config = dict(
    d_shared_expert=0,
    lr_router=0.00287,
    beta1=0.93,
    train_tokens=307900000,
)
Below are experts of layer 3 (counted from 0) of a mixture-of-experts language model. Rows are named router (the router's row for the expert), gate (a neuron's input weights, with its number), up (a neuron's input weights, with its number), down (a neuron's output weights, with its number) and show model dimensions 160-239. Each number is 128 + 32 x the weight over its row's rms, rounded and kept within 0 to 255. Numbers have three digits each.
After each expert's rows: a language model's description of what the expert responds to; "comes before" lists some tokens at least twice as common just after its tokens as in all text. This comes from a sample of Wikipedia text that the model never trained on. Tokens count by the router's weight.

# expert 18
router:161171162135101135098122209153123104084156123161181124121153128136179099150150153109111068093100122174150062137121134059142128151121116091076128123124071176122115101149138143069115144106181135121142151089158128157090106135118100113065167150
gate0:098102151123168122104086120143075131100142127138164093139179138131096136125123134120119089124083188152097142158134117102162130150110076107165158104095129075172131094230111138127110068101135115133075118123115085165159112078071201134180094161
up0:131115155156130120050171113096117101115083118142154161071099142091157145107112102137142128119123057139135137101095143147162078182142110098088097186138124126083187150146124137100133139115105112132166116115121089131134146182101123155082138144
down0:130162152106111177167093176198106129110072105081099095131134120115134144117093060094099137096103162100180122144164124104136092182151176150087172105175129123102160070152136194122125101147171054160132160153130128165106167180130128154148110100
gate1:137144178207152155051121147143175138188114112096123090205150144132165080121139118141180167170071109089125128081098155134117132108171110130112108119121129120126128132072152128138152162149137092135120116153179140085147104166135115143121109099
up1:169143141122245146165111122139184112147156092131075091111178138150166122157205157116153078124152140105144125130115081168121102134094138177100135167100089139203080119131117153162098161108210154116074139120120111117149159139164104109119125138
down1:102168109083130160083115135067170125091155193128168131122092132102120089171138095164140166132114152149077138148111086175092138129078219121039078125146134171083139129074115102125121192155103132157179161123132139154160121139108108100096163117
gate2:104142091104064146123136169117123172164102154090136126144094106142133122085087134134141125148147152152146133216165156076202118099147128144103077094077116130135180070107092147099106134124107065120140122066149131184132125139158131152127163168
up2:145100094108136161148184099152091113112094111153125119130143149119200167103134165159098150130118156117120129173104112137155056085121149191078083157186176121105171158101092173166108183078102082117125151162119126223141096147127131112102120136
down2:106138158118135087103118135090134082169145120165089110134142109126152102137096128142100070129103064155115132098154140125150171130139147145128093134170151158165122130101119141168124162148140132095096117172084161148158138090149110141162161112
gate3:112155145136141127158125123079139158139158156141134074153068127155116122076158099132152086075120177091105127033139125115167139164175130108115123102129124151148153103115202100110126083145119124100088086091153120145120141108156072140162155082
up3:137098120127093121151048110122077136080106168199168143110148167118108142162116122137134124150140178141144169121119105046139155084114091172163116127088106160126166158109142170125179155083149089113068166177180128101104131069177139146107189097
down3:117196184116135144125112136170112138186118100225154104140094100115131080129133059167113129099076134112093125163129130093140077138150115124114112176093130162107099157197111113167164155135145116161118129118157155165095092162129162118151153111
gate4:051092092106196058157125143128104135149142132161106119119157123170112092128108106111126133141097127201095103151100133192138083137122164121095151153169127077107157138159137171083113105200118157076141152094086135160161150149077130130167147074
up4:188116118141137095123174126148130108108115137148117079169118119158084161199122094166183099113119101104130122158112150147093113143147156057103199156144091186156135135107143117148153084136127101131159141050134163150085106119139079125130124113
down4:167133129162119080102148117096127134151132114120151098086047102136190107116137171139128109170151090112110107155156137125084109096096128061153122131150129118136177107120109158133130190118179160118114107101124124139108149191104115158126109171
gate5:079094156164125142109092170164152103077146100135151158185133098157144138155113118134113044141099122103149154117149121109134128097151160079099179123101076063148114156102129145132152116107088156176120066119162117119120115127115160158111152103
up5:161112103101117118109130174110081193056181122125109141117184165095109094133146133102158129140102066081096173151106191148134108157176090156166108095157158121132099086074100178127092125067196083135107110124072078124140134135130088190064070195
down5:137100126167131218113122147173160124158104148086110165162129176127118166136133069178123147165078124091107129095150109076113112126041171178181120095157118121206077111098078099129169128171125160126148181126185122057106143136128127116202093145
What it handles: Mid-word consonant clusters. Middle syllables of ordinary English verbs and nouns before -ed/-ing/-s, such as bl-ock-s, dro-wn-ed, overh-aul-ed, dr-um-s.
comes before: "ed", "ing", "s", " of", "y", "er"

# expert 30
router:134131132119166120161138125132104128098113147118133139095110185147176115167140153136166116123119050134140130157114097062146100120175104141132093194145134150136121075113065129122102099161133107157090176165141151130094107130121120162082136115
gate0:123084138131117108130092157111090092128166124137098133154158129168117118143121077173131089145144069108095082133101081165185110127126132129106161136132109092077139099110113122140163137105110147148105166200117143092108210168164118136128055134
up0:106109079170133100146067142175187138173132053137125100189131112164086125150121104098129163170149138133154149104090106108125122154167109099123123131143163083120142090125061105117130120083128103124107117108130113127137140126184117135144114095
down0:136127150172170112178133167118156110108117156111131149107151106107093104146137149193069186114175128182112199165116100123129130175118129166109178098107171117129145104116140156185140124091114099121089157194058123173137064115173092119090109092
gate1:137085096057114084164122125116136128119152131146125109134130141174108127187151170188163122168183130079136156062133103138056119120160092084195130137094110144125113127119170030118145148164067149129094092132131090146143178114062133092113145108
up1:078122129142159123108150167074127071090135150144146136135086105080145093106122104106087103158211156159126139131173139129187205180124088125143121074156137117205118143103106091122096152111100154166150150092127149155080124115106193115088111136
down1:104108133141095162107124157122116118164165129117150160180133141149148184147127129084161141128092131139114119129131167120097141143126123111097090112178119160141118139165113122147176115130104130145139149172125152132153147158144106114104058102
gate2:158197126136119086156080113180075071136130095183156083115135133130132107196111114136162176066139135172155177207129132140119143062143159133093085105101168117089161131181119135111124177125078104100147128094106120195072134142174108160070155126
up2:111156152181146165111178061124164066141115169087166102146132129159116106115114072116143114141112160130124153164137079114178146175115150105131121144137145125161152119156077108117139082166119145105167109101134160145129128138169091172172159118
down2:161096072124169056185094125133167091170078125097093155115084093125099125119162112168150131127106141174195124129098121125124134131125124131065140074130123133180077045076157168156153083146120126157188088080132133110143137132134107128150105096
gate3:190146100102125141151120093169093134113108156126170132156164134159133066164132122174071185127121148134079164131093095083140120169148161210121177085051103132161112141152095160132079153126143123151147124129104132186151136139141154088080090146
up3:092135156101146218169168091078091187144134116177125064138149188108135115089111084104094114120141140139120083195102135081170193118146056162110119161122155158127130151083160106147139133181143169088093120150102191123129127102110085185109168139
down3:123126149118155101096120148182143176150145148062114114128109168171134133112062137101181131230108116081122180136107165100093129150138125129106098118179089118194124167118123159163103122141074184102123101102163109148057105130134125196131132084
gate4:114129123119163122105144182143173125088057154133190117148090163132138067130098153143143128050172067092137159094105151147092120091127096096116103119074153124158130137095104161094154088134152102153129162120108143096119085138146120111119144163
up4:116114097095051124126111166124090094117061121075104089094098160137143138091144080201126193093169126135079135090142203106081159066107125170089144137105150139138072091141110183158124099111149072139116120161076162081125089104109155169068148127
down4:174174123125148161113122154157158117089142096115137163144150142154137133131121095068106142171127155150119204094125155078155118105122164090106084103157139184155113088110111068093101106092147109170112144132181117152135115157121129156086097152
gate5:164119100089166102124132149151120174087160161180108111111133105145119148190138140094126183115068122114100144113103166131144043073161144167045152117178049126120114086174109125144127076141123145104103105092108166098125195147145111106134156101
up5:114192183060083175159127120116145124178079156148083112121163155093145206171143112118091125157099178080127067153091169185124146112139128163125093060155126141136135146144179105161135089127139109198171082173098093117145098105124149132146168107
down5:120105056146143152135154150160113162125110124155114108160097113065206132155120173158150095101116082115120114101149094114083116078189050114137112129056112156119058133173180138131091111128130132147137128112154132098148155142072146142136085110
What it handles: Spaces before numbers, dashes. Spaces before numerals, year pieces 19/20, round numbers like 10 or 50, and en dashes in scores like 6–7.
comes before: "20", "19", "0", "1", "2", "10"

# expert 14
router:117193107106120118140108108117102093104106171156105116143166146179182186085146110127134070114106149138103096129095071143163178197109117111183123186094087117067130112116152143131098112152204131144144196129149193113167210170138099117129122199
gate0:108091213107075185164146134106065122188172166163150079156094192159103115127103109072134082176127093150158138159105138149122113074142142152147131104134162079115114131140139142192128147122101094147124124142159174106123121090166168143111190092
up0:123109115078116134173112146144193098131110141119092032134128123093153098125148110054092107169117150088126144147098133159097131126107069106167136097107169167112042130193149097181126093076134134148166074075182123187111104072111152166154171142
down0:122209117129112088126120143114136127128128090141103118123119115091180052113147097062127097071123128081051072142143085132139078070099137099135125145144098163154106120104158097092056065098137134170117145148148142098103086159057147091095141100
gate1:088131118141126122162136126186179124128118141141080094137142163140111199112075110162168148133130099102111150170130125140157141134112105177147150115158160141088152132146187174119104184141143165221143180128095105063142191131184107086101111129
up1:162144124163065102136153163178170098069165127124124146117158189088122108139099139140166050144150158125099084134143100109141136104115132149125123118151102133130107165134074118146132093132160076148168108086128155168156138178105133136122096152
down1:150154116181168101083109120105149120092137122108134136113079185148141082162128180119181090097132121101101157147125115170172147161104140142129157164201105113085102153098121151072117184142163117104114106121188075098140157112153112129107103154
gate2:094135134061163164070120081131159099097145114083164167101095167100146139084166112083154185107133165144096129162150143128131113115115163162165113177110166101121122137097131129146097045100179099099086111173123102046118113131127130099110110139
up2:132131131162060180083122117113124160108179138139152124158076166122106094146161085093133094129169153151109151103122119132118157208176070071160149170138076118100074139114148174061168118136105094127176171092108137166172150180149171124177125128
down2:140142142118136147148116111143170061152115094125166084126110094080114098119134146122122173111116106195150116141120146119139121142115112095151090121140124100112148186087136077106113183111107101116165108157118116103164103182128121127155189126
gate3:119150088106133120041103149144107129077127088125164139122097096132158115128156143124107086132118142140136075142124137132105085146112106095169080174075132155146124103116168131146188092047076137168098138115102139156105148121117108169099118150
up3:134097104106089144155123092157147177138128062116119166136063106159093145065145082124195170122130077108132114123132137145137134144136117052104134109134104114142110171121120086172099076148136118104149143137201148159121094115114050126134158157
down3:126168077103128123151135164114120090113115118074153122101133177135100100164130065086134097103169136106117183142143121143225133125118145113123126115089099112115149097173169094106153133176096165140126160124121108118092154139161120136147099111
gate4:184165099120155125116101116196177128102188155136138137178108154139153135136078117160085155174100133135180100156095073158189087087088070122152083141139113163125164083108135115145082140161078163112128125087171115133171108165097107179119145144
up4:127109131088143194142083133123163143141110135122126087150146102138155118124104157094144124048121153125137159090125081101082131152130124150158087169118115132104162130149107129129086105182065115074121141128145148093156149187141110050149132143
down4:175145104098125143158148122162183178079152144051073110115184124108165139118156070159124102140105161110132128110138141101181117093141107135172095087097100136156185107163135090136135078158157161155147127040150102087091073144138105097131102146
gate5:087099137167121159152149142050174077116144159106194130118111099164129158132098162138147145131167149114071102106106106084140148142097158052167102166052146094143151086098080092162102171097134095218144130103115107117129190110166172082184093147
up5:098121151079139154176063120142119091147112196112076134113135120088103162117157137151106123144100121141135149134129136110117113119128096110140119203111107134066141159153142151075127176136177174145082095122100147109147127122170162075187139106
down5:107148128123134082097131154122107119153089074122149190160163119134127115136153068156149160156114171101155128148153165081145140130148107106174075083150131112197099103146121175147140107068120031131085144169062187138102133160128126109087108121
What it handles: Table cell separators. Pipe separators between cells of sports and results tables, usually after a number or year, plus semicolons and prepositions like from, in.
comes before: " ", " —", " N", " S", " L", " P"

# expert 23
router:125163118160104177114166133095069141159159141090129151123149138153178148116098108100161174090129098124086118108060138110160153141088080122089110147181165182167116168147144125105108139080171151114088130111122113106111124115170120121055151164
gate0:131115139098182145091127052141132128126136122100132117187129143151160155132149135132161133157147144127162117131115126071140140139209094136171136135077116096167101118105120079151144159048127074184133082100106071153125126129153088129127127144
up0:163112119107124114107083194163123191133111141127116097106186121124153146101126078155086126168166107120070125092129113132069151079186178104149119127087141108122124124098131116138122047196122140146092102168190144089104097134135100193097117078
down0:123152100156098142154121167140132151174175159114145173108128178136145105141127092110163123126087122102130139165084105097162118132124101119127089134091131061113119105168151087144188136149150120115109122116128151110159174140132143153098097118
gate1:121141143129084106136123128152132159119063127122159107127129151107140076132169186114106119104120156171068154131152162150162164124103161113154154158182150161172162183160138135151106139149146136128179117146150145137138144164133099109169133172
up1:180092105141140153143123108153070109120107141087158124145088104128160173082124156103133136130120094117123112070079141102122127158156103155153107064057146175139131122115173140118131089134117122158105142157105115086093103151093153096071161108
down1:150093051181119144160104133130069131178172149206097054137160112072121119175210089085163151145132107066128137134107146084081101131116101148112143121110141159148172115077120106139148092098164148101075126127173157114128144118113117132148104142
gate2:131015088145165090081086120100142143153085137116155146075126167117099158086059113137177080145111117048100139144118126109120151078104152161118147122137147076055123136156125139101096104141093082132111093087160175121128094172168099172185094108
up2:184078144125124138078102095110110155081116113104102136104113126133107142139110112158184116089184142197104204100125047148127174133126093102159080068148109181169055136153154098109131110124089122176138159088067167102118127085130122121104147145
down2:121145111211128139062091167115128118132119178172092110123215107115185207113132143110111129143096152125121122177108147148107141114178119145165114148101128185100077083125123133082166164138146137077096101141152171116128160118126138140087187172
gate3:134147125100116143115112168157120113076131083094101052140120164116224090107137135143129096114106132189184109129107125180168132143151166132136172184150144157197166188123120162158107141128190101143075181171104125129163102098169107188147137143
up3:117137189109163144135117132166157144117137113132171177090147102082129140162095116085139111154179083107143148090129176166123156170084094198107150113197106115118149118156108158153101126198090125107110130131130120143058131139144122193103121154
down3:142142090115104108168150125181145132105138125179133151155120105092095102169134141150172074170187084115115105144086108080115080112131141137109138190165161057162133130080091122103155137077188121146136147183106069127143186142123120162071151097
gate4:098145132099168083150097167149198065115170138129125104134129144158156133161130154102125080104153104134120077098102149091112115059098197121101118155130115124142137076135152104107174106140225185110094161108129097145173096138199130144139211153
up4:165102184195101164131138108173125146146097089143067081103144151133186133174149103089094108126115133127135100141126091161150204161082090147093151139115142150115080097067087072110107109151115171119163106126089120153128139147137113141135114152
down4:186126108165120066101176138120163136141119094127102173097119142066167117116137070173159112127168092153102171123129119090136111089083134138154117091094092148157097192172118126228110138060093153082138109143190177100113121086054118173147137139
gate5:064091110143183123150131054144123114153090158104090104122150150120144198139099081082214181176124127140099181086120126186094137116133126114110090120163136116180104115130110172123085104123085135117097123193090105111135165142114149105047067139
up5:148123116088149100124099138169081173186160173135117175141097118174136136114096074110060108175101143138185142101156088093129170148124176053110103138141131095096117132118115107091126117084072176088123069120150138107110011146111107101185140149
down5:144125142122099111143088122109102141112127084094164153164108108114099130194088164095148110169106119104148145124067142084153139161109187121146076137169069114136149122127161173141123115108098119090173139107144223154061122122097100117140121133
What it handles: Media and award nouns. Nouns about films, albums, awards and programs, and word endings like -ation, -view, as in Best Feature Film, debut album, Studio album.
comes before: "==\n", ":", "\n", "s", " of", " ==\n"

# expert 7
router:161109125126161142117151144134095124113147143088172102129148145118155153125171104095118149101097105162089104105118130053172155150141015138175099170096141213109062159120135118124175128116155127165082146147136123143118109131166114158130159207
gate0:133123142097105119099099145230083164143138160143104153100088087146195077206108142125101137115123133109141120116175172093101164174168100111147091127152148130155126053135125126155135123117146126175134050164111123130113125107127132119184081172
up0:162115182169077148148143134161144125168128137140158082135123116115180084167074174112121088165118159091088138108158125115083109143179042136125146144155141169109193137129092153155131129174168146137143127150056108180103114178180131108118134132
down0:087180132112135156177109130103130156127166197169113151115161117122148142131119066157141118125117088149111092068030149075134098142100103193113161105098091168092140081182139124121123140081135145112133103084178173152172091124069118119141149105
gate1:097142104089124119075112139127071088128149168068103050153078159168102132123086127163147140133207127136169167055117115117109176115092154139096148115170133116144128129127143106110102134099150118131173159091124086184124152161154160101091154138
up1:111128114087127134151116175137094129118117120109222110138073120164157093158112121129113170090168106130120116055103085119151122092106164165049052068158152119087151110152113128182136108108140180087122106092152092152127106108155155107073164100
down1:095119154124128113141113138153118155132162129116117154097179174095104218141096102100040147115132125171094170123043136171118102106114097149072112086133129076178149169109170133096134145122090106153090145075108145153158111131119098123126176117
gate2:209140055151119089180122105128169087118131100151140104127118203125094171106166084125165129081094186166122076105120136116145092165127086132180114149117122149166149092111150086184184162180109149103113109093187135071173180154117129087134199162
up2:180109154198135128117151102142128154132126163060134075069133162207101081093207123117125111113109093177197108108125122116129124132183138131114113159128134123097153204156164146101112077142057132123126116154169088091124185121110129110160131139
down2:151196117094113106102072127155111170120109136147160117097090130195102147154147186154067113129144119135177196105124138108118185157108067143102154117151090094123174138142116182106096145162132100142070087135071092116100164117136099125129138129
gate3:160122107136121054155089140080149112161141101162156165153119137123177133089141122132142174148149126104140170178131169114151186141133106159142123133182144143191126150134163117093133093116186210060163069122116170124167065163173094171110100122
up3:167145141089138104146142145116098089152102117186130102191147145063144168190128129134095107109158086149134131162103121142080125116152176115111157071122098121121117127136147104106139110155150146179124105159100105132088097147138180210138110135
down3:145189152122175113128110120130137133113142140120199115133085148159161137148117206113125148160126118135151141146124129064141090107129167174140098114164146078088138102104180156182152096160129042136131174171122153185097116126138193150135113085
gate4:072086070158138079143139141089112112116162162097121138129130109098193126065099161113137151112130134101147181121078173131115115153149107158093121146075095110102151104135095123195066075114103146116123098155086168165150113116131109114105117090
up4:120126151164078148101130141122155139155151040074127140123126128119144140151119177163108202146163163115133118095128193079142081121129138211139144164042085140069140116197122120165083148172099175100106094143126155073148096083092145096118117098
down4:128163121172139110130158144129101116142118098127151160115108158163127133098139176155188154125069120086088064134140121111141132154119128104164120113168127083111150129181198125138099087126180097136150081138089182144097121087098110101121125125
gate5:141127133126042155156130151040100093118096108160122144087090122111135110184179118089127131163117157147103128093140082123201162141169155113090080203186141097087109106107135178211134084105117135103138082179127152145118115119124085097118177110
up5:145182098139111122183112132127156077120150170139133114105131114123114124079174189100155141138135145110158162129174118159180121131179135148164074152132089100146156113146089155163142177155070150191164109142130103156116089135116077109111123050
down5:157121056126113112180164119088145129162099135165138105128156159102101122192148126132121125102090113115085085138177119125129170076126122142084158188180202131152107085110116172103084153116126111129137148194136178165129117060099161120075141094
What it handles: Label colons. Colons after field labels in infobox-style lists (Genre:, Species:, Pre-grouping:), plus table pipes, dashes and semicolons separating values.
comes before: " ", " \"", " C", " M", " R", " P"

# expert 29
router:110158124082143153088150116126101087116103144104095095105203172167093186122125143099092118151097038172159105135175117086164153148130106070154082141076136141096207142155027135045095161115119099129167159150129107154137156137148130167154081149
gate0:148163141078125086097151126130136124191148150121164156117131112125105053071110129162162153163142104134082108147127131092152114152131079108106122135129121129121101137099153138183114198148116133195110131099157091190133152114135191141077198139
up0:086145161057111133076133117099099074181152170126135139185109077175113098151112170141150148089140145172150127178150102120107118086140171128156123097136119147167141087136084165085109181148094071120115099085108093174130167150131182159107138149
down0:123162147110136201145132137131149136101130147135089089095175144158137095093131177192182120133147137105131145103111086197197099146135131104126070156102113136131094065065116151159096097105109120126153159132128149167118190157138149183150105141
gate1:138200110130162092131146098092116176114116125127114171156151148143102144094125102113135068104138106082131135144134112117225110148173145134134072121120067096131140130136138172114136110111124142104084144143098072144129102142121131139173115107
up1:148124115158147161138141094147168201122246095106052122097107099116145122148077176186131110098124113111134174120136087139079091115132115096126100140164173064168129161096084106185137112077129099081168102127123111153110178101140098160079154129
down1:131135143125084107137192169153130089202139143102099139137155140138124139118117096144188057125104100085073141162120164080143211202105156110099113071097118080132159137113082093122109135092147179141120162131051196148116109167113196136133101088
gate2:123126144082147156108076161108171063172139152106139110154150111151093152143126135112203100104161060086155076103121155123073148095092148145136108134132124129180122117156093122156047135111160216148122140177118126093146140107188139175134141138
up2:146104096107123070109140119149161131175132085122075152130117134106127079065123126167155115127135170150161061141163128143083096114144087120084149102192186158083121111164126154138136171149108195152049076118106161077098080160152128131095162140
down2:146161123174107107121138111158169166165099090132128146076187148137168102072081152095091120201065148156064135110136115064122127173165127096089117135066122123086065107149120193166162154112162105077128120155072196098148105088136173136107116085
gate3:098171156138115123142105121139089177121097136169088185119100153168077109170125182116073136210081133109089167130123078192115130135089094112159104170073144128115140152149128113140134170154102172093132142093129149169110241102133159126100151130
up3:134145124128112126075046203156161057109082090106156119160056140163137179067083140153042116088171083120128164204118183082112150122117160129112126107152114194136145140125127158177148076143177073160122109138101152146101121093093091089101097130
down3:085116163148149130147182143091137151114124166097114151085148178139190152110085099157132143072133123113176177118088138041134092134074171140128135110169162139102100193166090101128199053106118182148089129127097144144097071143110123124080124107
gate4:146112176128102160141108127186078188117112142078132152104105168150148165154145175063125121127118116117063162159117067120098163126134059110120089208147158196111094183071073149125117115136133129136093099094129114127168143134132164087122169126
up4:156231055117134114144175180151128084125151102084127075167151143132112103127148124141137099174171116092105108109107101114098178095104132100096120129153148083093128166111163098151145183157134162121131104137154114129133115106165126100035138148
down4:154089143140148106063118125121086104094137102093093144136123086131167180130131122136141183099186130140154170112233131143096151185143165127063108108143133104098127095037117102084098175116090124172124104120153136090087133101127085139177167151
gate5:092169167096136120070190139163131089111090220112115111130115105068128163092125125122081128114110116114181178139093118132128120121150113070111064142114099166101144090142091063198130129163082143136109134133106115109145144109106116162118156099
up5:124102104147126138144125139137145160135125092093156139106090130125168093054117076148095152158103133202075122068217115087135118029118138132101101108134130140130052114146124114092131117083135154058106068156099123064162121093113108080123071132
down5:156087144190127106117118184125095117068160108147114116116130093120135183091103134121140060058151150053157107144086162094075146100145160095108076138116056093110162122141156120116111139103126143126102065144128132157098120119123106139090113144
What it handles: Commas and conjunctions. Commas and coordinating words such as and, or, but, than, &, separating list items, names, dates and clauses.
comes before: " and", " ", " the", " which", " but", " he"

# expert 13
router:084118151122110091094121116116112134129173097091114131124143167112153119149113142108173130043127138079181148152171164134125121181111138105164125162182085132147128160134099159099120115107149145141070184142172156162084139144141128108081126145
gate0:170112060106085134136133138093105130078115094107173117137166139141117123092150165135085146118182144086106099199153158133106103135119122086101082102099103151135233119136190119059093091160157094147144119133060147095099114173118170110117115141
up0:116090118113208156094106108120083163126142077141129107090069093198144066149127124106097119161118078112168151161158129165183148126161131117100145102075102112131197132209148159167145083066132179110142110129149169166073110116159094135114148110
down0:134130185135143154146093123076119078131122154125099153089127189135130138111178124118074213113190116161127104105048080154143164158079130094107136086096159095122142160132133131114123151121152141150121133075151132091089161153130160133147104125
gate1:135079143128192120159084202174148152154075079135142118101126094131117095071117170122124093184052128106109207138107130095127143144158166082096077143183141146192178169160133173077152107162142124071117179073188149134135156103149144127096116107
up1:128056145125113176150217150063083090108096114097133189179164133129138112129131120171124112117083073072139145159062188181112123089167062145185123165122132133136134129189071132112146174118106193146135111091126132090140143171109199091140125164
down1:137128133206047125143060105088084126146163128151136168117136112101149129142193153153129121119104120134125130128103136139173174154130085098141068133080094110113110131158149136153107122165159114198069080166166115138149210112108176130171103114
gate2:144118174083079121119109179199097123126106114165167097136132120123123168175083077127126097155112132138170142164087191096090179109140115167139165094151105101165159162110146136094062139136147159148146166128086139088171133169176137131092109159
up2:150045115123112141130099194192100162117109136152132115115089192122158067122182169181142158128142044167160087157165155075091132137120152135147121130150103081099111090110088130121097101127111090135085152117072041168086070153143097179163090125
down2:135173148113152059141100093160165154169094079078149163123104191068183102077122115126172158102102106077091140135068178141129100124145165149109126107108067079144087100088116156133101119101110095132145192136152091077154088106137130117123180116
gate3:103149143148100140161151143138152123081175140166050137175134136155097117154149148063075104138108100145088137151101058172097119147137076151101086096178147142141150109108131104121128136116129179058121158133154143072109132162173086151087132148
up3:148176088162107103144102129094133170158154112081148123136127128122142053181136150161154160162175138116153092153128102100125097114188125165171111081078139117143142142142134144127099128065107133185112076119167178157090137146097167105116114079
down3:072133111138100136156101102123056071126143150194152116172156123151124152114105122150168116072149057122151155124136122144128107139158058131091119115192119109144192175123168064061118087144122156134135122119130102143105101113179154067088122093
gate4:133094171135115112122126133083108120153139184174073114183176129192121150081191144125117049181065105156169129096174122152089123130166112155133116155095074212186136101104171123152168138110088137103136137121110201156128169159127159097104170133
up4:177134093124116120130121128123154159116133157057154122160102140101105133114091132144114128123083157144079066089116113135132097137149127123180126133125136182119107108136139183136125174143083099171154081171148105171133132087089143121195128141
down4:180177141108102140174133147127127081102092137133109150110113099099185132134168147118151095145168187079060146068099133081120128162147133127138120113171081101122116100157143140171103125116144149080108082136182130132075143061080089122106121179
gate5:136128100109116132113115121120134139115085200180163114153107121159129043119153178083099155150120130124163146102104126164172143149127082155159134119138083060176156120067087156166156134140121181154130106148073107109084132168133145073137136074
up5:074138086117115073145147091145135128067133126173086132158158172145138067132150115107113124113120157153174149053119046131089156143097106104213081155142142080189136138140127103132127113101125096163139076161120095135084116095090155096108201129
down5:094119165128126117158131142160121180123140115075132185157150161123125192119152079136140146133155144138140141162188120142117120125113154185142136133127105165128064115093123088118104114101174141127128131082133133121145096152088083120172120051
What it handles: Plural nouns and endings. Common plural nouns and word-final suffixes after in or a year, such as people, years, elections, traditions, plus quotes and dollar signs.
comes before: ",", ".", ".\n\n", " and", " to", " of"

# expert 28
router:084108148137107158127158146166090091140113169111140106167144194141085167118156140112131132057137079091164122069118158121189110092080117138160103219128129172102155091111096133112065125146158128152115144086123135128027156117080129165137172126
gate0:083157147106071104158127121091086095105081187127167125083156157116073115124126131091155068069143058080099131113087068155150146108083080116146160128166133146133154127185122112098116100101104184093078140116149161165155078088162197212134105130
up0:093179114093075117178051144161182149110110119149128098049159165143061102116069125133164170130177137106144143139113103154176120129137115135157094132112110115135120112103134090153184104054087133131142091122089137129150086131109107155142119148
down0:144147072169185114126120098131101103141160127178080067078128142131167177129154153030128143225125149115147110124141118114125100117086135109153133142151141142117122039094159114114112131089109123162138083152114212149132119095108197123045093207
gate1:111092161120116135157172106108133130120158066148120139131119122126075124214115098146128121177110138070154171089111125158116176161093117135089109105079139133111178127097184130125130182098144124111147102117183125080094171111079094119123111211
up1:127138087139128139127146168140141131164074075128141081140177113183151134131076111124154132106112082146146124155113102140118139099174143117178221116127109150149099092087165135123077107146149154149081110099087122104095075115153140137167108131
down1:112109098077149143139153176084126061159155154139153111098132097134137092144068114136124191181128159124109114107095117169171149131116085162121169150074146166071129111162158194129087113086104137121087144174090159187093124216124110141147054141
gate2:154152080096102127124124147131063168130123099133135080144170168144092079119130103102144113147156198186154155152103149094150151109084115060151111109096143133105065145117130146120122171142058161151130197141136125090124132138108181103152091131
up2:115139116151114106088127128158171103062189108096128083123137113154099127116100118122126150161122109153114108144197163114171079137061101129168091141075127149101147107149060128131108189139118119099085117092069109147059137132099144210127123154
down2:122144091094142126115130065126176129116115140062130164120174102163097161114093112111148139102145130134129067176194148108140117139151095133089099130147157099154162174128191148108169146120193093200062128134139107174029118172089068155070123090
gate3:092126108161143203152074074079114137174152110112165132162080161147104180186107076156149091100074108155151186131130125099154063101132165098126122088143212167137104118097144147110144152151186066131109124144147128176129117076139150135105124089
up3:137105130134144069105121121088118125162094121135162173083109165183150129164116133157085145143113162140156134098149137185113104128112183091073115189168140106132166084135169191125118098134124203131129099143184112068120138129154094124160086154
down3:138157140083114164126139041046104116161102061112093131104101151129112140102126091076143129141151171150106147128124112133106065126113130068121151124088128187117171123117104115183151058127102210098138080163131115129066169103195068136182137088
gate4:141071120135163141121117119113066162159082150110149143196176126104137120157113123080105205063121128102118126153117105107116183110169118086117125123155082164123145151126168095220141136114121133193163202074102148099140091102150103139127139151
up4:104092111164103118121060122158077128128192127127087113129108119129075148104166114113149145171146104120153122168144155149160154154077185155124135130169130106153125086135109066115129163107160181113145143033159110148149127118103069125111127107
down4:116114169096081088131143140119119107073125122160121122152067135120153157179158142144060075159120165131216141123038167167165146111109122153160166155097089091125121127163125113109149085100102088122138080103141168177167105177115099112112111131
gate5:143130090120141115074137144116171076078116149128099127078148189160132109145118128202078125111078090196129111169064145143148181094124133115109176168139152112126133138155106127194110120157169138094144081121091111150098151106181098153124147148
up5:066165131149102179132205165095156067157075074050138146169126164140089140094048179116155088118155131119134144141117129170086150123113093117118140122075163054120095133117077130127124183143115107106155124181123105175167100148171207155180102124
down5:120146125151104145098183100144052140149095123123159176155169116102120138137144072139139117148066109120199103156132098100157091119141137124069086117089168122083112100147107182098110093066097149087140109148173131159120136148167082098102084176
What it handles: Sentence-ending punctuation. Full stops ending sentences, often before paragraph breaks or new headings, plus some hyphens, semicolons, closing quotes and clause-joining and or but.
comes before: " The", "==", " He", " In", "The", " It"